{
  "balance_loss": 0.0126,
  "router_cosine_scale": 14.0,
  "init_std_router": 0.00674,
  "n_head": 5,
  "n_kv_head": 1,
  "norm_eps": 1e-05,
  "init": "normal",
  "weight_decay": 0.13,
  "warmup_steps": 200,
  "dataset": "wikipedia_en"
}
Below are experts of layer 3 (counted from 0) of a mixture-of-experts language model. Rows are named router (the router's row for the expert), gate (a neuron's input weights, with its number), up (a neuron's input weights, with its number), down (a neuron's output weights, with its number) and show model dimensions 240-319. Each number is 128 + 32 x the weight over its row's rms, rounded and kept within 0 to 255. Numbers have three digits each.
Before each expert's rows: "gets" lists some tokens that make up at least twice as much of what it gets as of all text. This comes from a sample of Wikipedia text that the model never trained on. Tokens count by the router's weight.

# expert 0
gets: " of", " in", "3", " from", " to", "4"
router:129153139170139179123057126185171148115165091158145178111101142105118138156160109125172099141126152068129118148083090070161134161133142136145139082100168106133086110167110114148116138075144182124091148183124191103177165131190176111154091136
gate0:155130069186137164134204089174133128168153121153091070162101118125062148114181174088111152173122108116117122120122093115141148110181166171150108167077105149113154150142197153090129079186121167124097103132069163144204138134150142183106123158
up0:133140172128075163170112175112153150103124192145096184145142095098158083096155098104161073148187098135189167137182136092148097149178107120113092084108074105145135120186087161123113124114214078136152082179102024135130159129116113151139180121
down0:101133191131112129141150174116133132113078104143153139132162095110162114039124177102134156144124123101115162123157139193115153097169070181104117148113123143116145078162123153150105170138133083133092186105156142043116139110120127095154131092

# expert 13
gets: " the", "–", " (", "2", "0", "\""
router:128151165181150180126069135173173143114166094144150187090106148099115146157139113126155104145118147065114119146083075072153140148127136119140125082093166119139091110160109097154120148072122199110088141182124192105148168133173167100148110132
gate0:125120214101114166075107141141064163121162142115154155124187149100123105139132074146147078093090122116137172110115174103163134120104163124129157112101194097174153161123166098111128097111156097149079155125173120057159173191111107043208106139
up0:114124186116108067123092185157103086067104070100160131090115115155134186096146100179100171087125148127144104139159121143114139163108134112114115139145118155130143114078113162149160114119167128113117196143119081066171133102190084091135122135
down0:096134158133138146112125176181148116100148043132134094176126146120151087122192126150092161060132185071108118145140149135113181130135155100138149172123132111127128142141142110095110090155107144126089146129163153130143151159122059120146150153

# expert 15
gets: " a", " an", " The", " the", " A", "The"
router:093106162148128181144103081160173142114148145102145214083128136112135145133121125181137159159050127101096157123132105093081162086136199111157161091122142117089136156159117094089112138109089147120206134110110133099121118127101174145141134105
gate0:082144129110124127078117155150069172121112125092063187148101136130176120115152162122128129122100084113160155140136125084125084137113166147137098169071158193082130096129113166117167112101157102151164177095100141160098164139117158142175148167
up0:197078144152101163155106098064191060184115126197155095091128089123120119159089115117140154108153138164099119062166144167154197087142069096135148114214103124167103182133155090115147130163095158105131126143110151127149126127090133143111130121
down0:113102056116157074088093076083127130136164124181133079114176151108110102113120093107157086113183106183147156087140156110186110109136129136113155095155111094153119122155136114144109098141148150140090096109121143105145065088165165119129198122

# expert 12
gets: "9", "1", "8", "2", "7", "0"
router:108147161149161191087070133177144159150182079109156159132119163136149141141134139171183118144202121143135121126130126086138125130166098113144115090147195154188083107181160150158095135117127129131111093224099135135168141143128162114152140150
gate0:089136154081104119146073134139095074123169114112094084104141130108151097108170194139150105084128121159111139109129051150133108107081150102120108141167183088185135115111167118185077087135109163125123107120105139140072115113111144161157141137
up0:140134208136194169067188137136114132154072126190130182151117135128072164073092098167152129169137119117138137133099133094115115124139136125100175066091112161116101135119112154122174096133154143141148103149129102078164161080119074094127131127
down0:120141139120140210065130160102094079127185108155153130128115138137139082138131108075158161152197104183131130172117166113149142089144102048127130155088082202185124161088163137138113182116082120086176145088159125090174079119170100100092089152

# expert 4
gets: " of", " with", " for", " by", "ly", " as"
router:149067121144164141155160144125174127100115106135117150092072114119104135137101068127090149137100106082122116087133134174155168173072087118110098119105152208067142122148123066116116176076063119094123132138082162151148102161097142100098099135
gate0:103086143159173169099167175118144140095144132088098117139095044141130152110073080100162108155157094110186093172100119115130109094139140117126088181082134100153127120126133098142170132130135097136114070085072077126133098134097118109136140088
up0:085130134131171173121205129111099158090150122111091148172088098123141124110080092095144132151151088089176088140074128132119131108156152102099087184086114091139164132159129096140160118150120127154118081067083124117114107122097097116164163067
down0:116105151100185150161158096110103159110168138132155144135151118152102090163169148117089116171115062096196125096072105120113098095116118113069100174128097114109099142111186064169137095117097102128144127211137151119123154120148130136131142147

# expert 7
gets: " and", " to", " or", " with", " for", " as"
router:168186125160142146132114129168143125044131134132103122083145160136072148158113100115123138174095118096157091123099124094111195114178117144171135126127161111064117103156115134132086146092101159115090155139081146103173142135150144103153137070
gate0:155047124119157156064155123163151111101162111121102135153119100172150158128118177074098119117146165105046152141125157203108121069133140092141130092158134161142143176074118112114094176082109142112148194051135131151161083153150131147139146161
up0:193101119103179092144104103120132136096156121138134081127118140159108129155118159083116069146116128144100136121108119179085108079086118150084152049175150155139188098107160113068100155083092087120165155044127130139155074147102145106120179099
down0:139173172188133094055139117145148136160156033135151127113147183125101137178137192168114094161143080091142159101117139139095134118145140123080186188097072134123120134183077130171107153146155118142102132066120109126160078108147162074123114130

# expert 10
gets: "\n", ".\n\n", " |\n", "|", "-", "\n\n"
router:145153121134114151080080132159171135080133134137117152138082168120137166155139138140146058119147103084142127161152100071107127106137122149185113108105114145155130171173124103130152170125070184072117169186123161125118120149097145131113087189
gate0:136129122049158110092111173083113124084131079118130171110110130080193109138076091126103166097124117089157114188135056118106151163127193101122140131165092117130066197135183167177079089094118160143120101100078154107177087170154166167131102116
up0:081130144179129136160161154146154156165092175142091101154097124144098144104189163143114151156176118186079095072101153151175039108082095199181116118118178132085204149114116102113112115146139129135138163089185100202069121141093127133098146123
down0:145114107160150133130088199095133128133136155110159166122120165113136134120176115101104156158099126074107060141114116195098133143178139146127119094178160145082087151092144192175075111158143120116120123105128074130099117169156167103129150120

# expert 21
gets: "5", "4", "0", "3", "6", "8"
router:133147136181148170087099107164108141092155101170143152104104152106128124155123090109127111144116134098124116147068108118165152130162124135102121098118149108129080075150120111116134187073117179132107160177126178111191130151183121104131065108
gate0:122084152134088113162176162129130094131114144140104095159113131107133094144102115103110124100119147138065105135125169093132084095140127127126113137174135109085160155133119164139105055178164122143091128136153107181126166172103204074119107149
up0:110109152102075158125163094131112155081167178116124137124162167148145187147089158155132121149132116127109185121130126082113133156156117152157120119154106151131066158125129058132124098170158232140116165165152091164155152082043226155142129108
down0:142078147127123159110134099115151165100146116125209165117138059146126173171095128127117169088094082126155181140127186151070135188086175107128181157149160158181121096090128093088110095146089100149121159101163120144140139044078185076097129180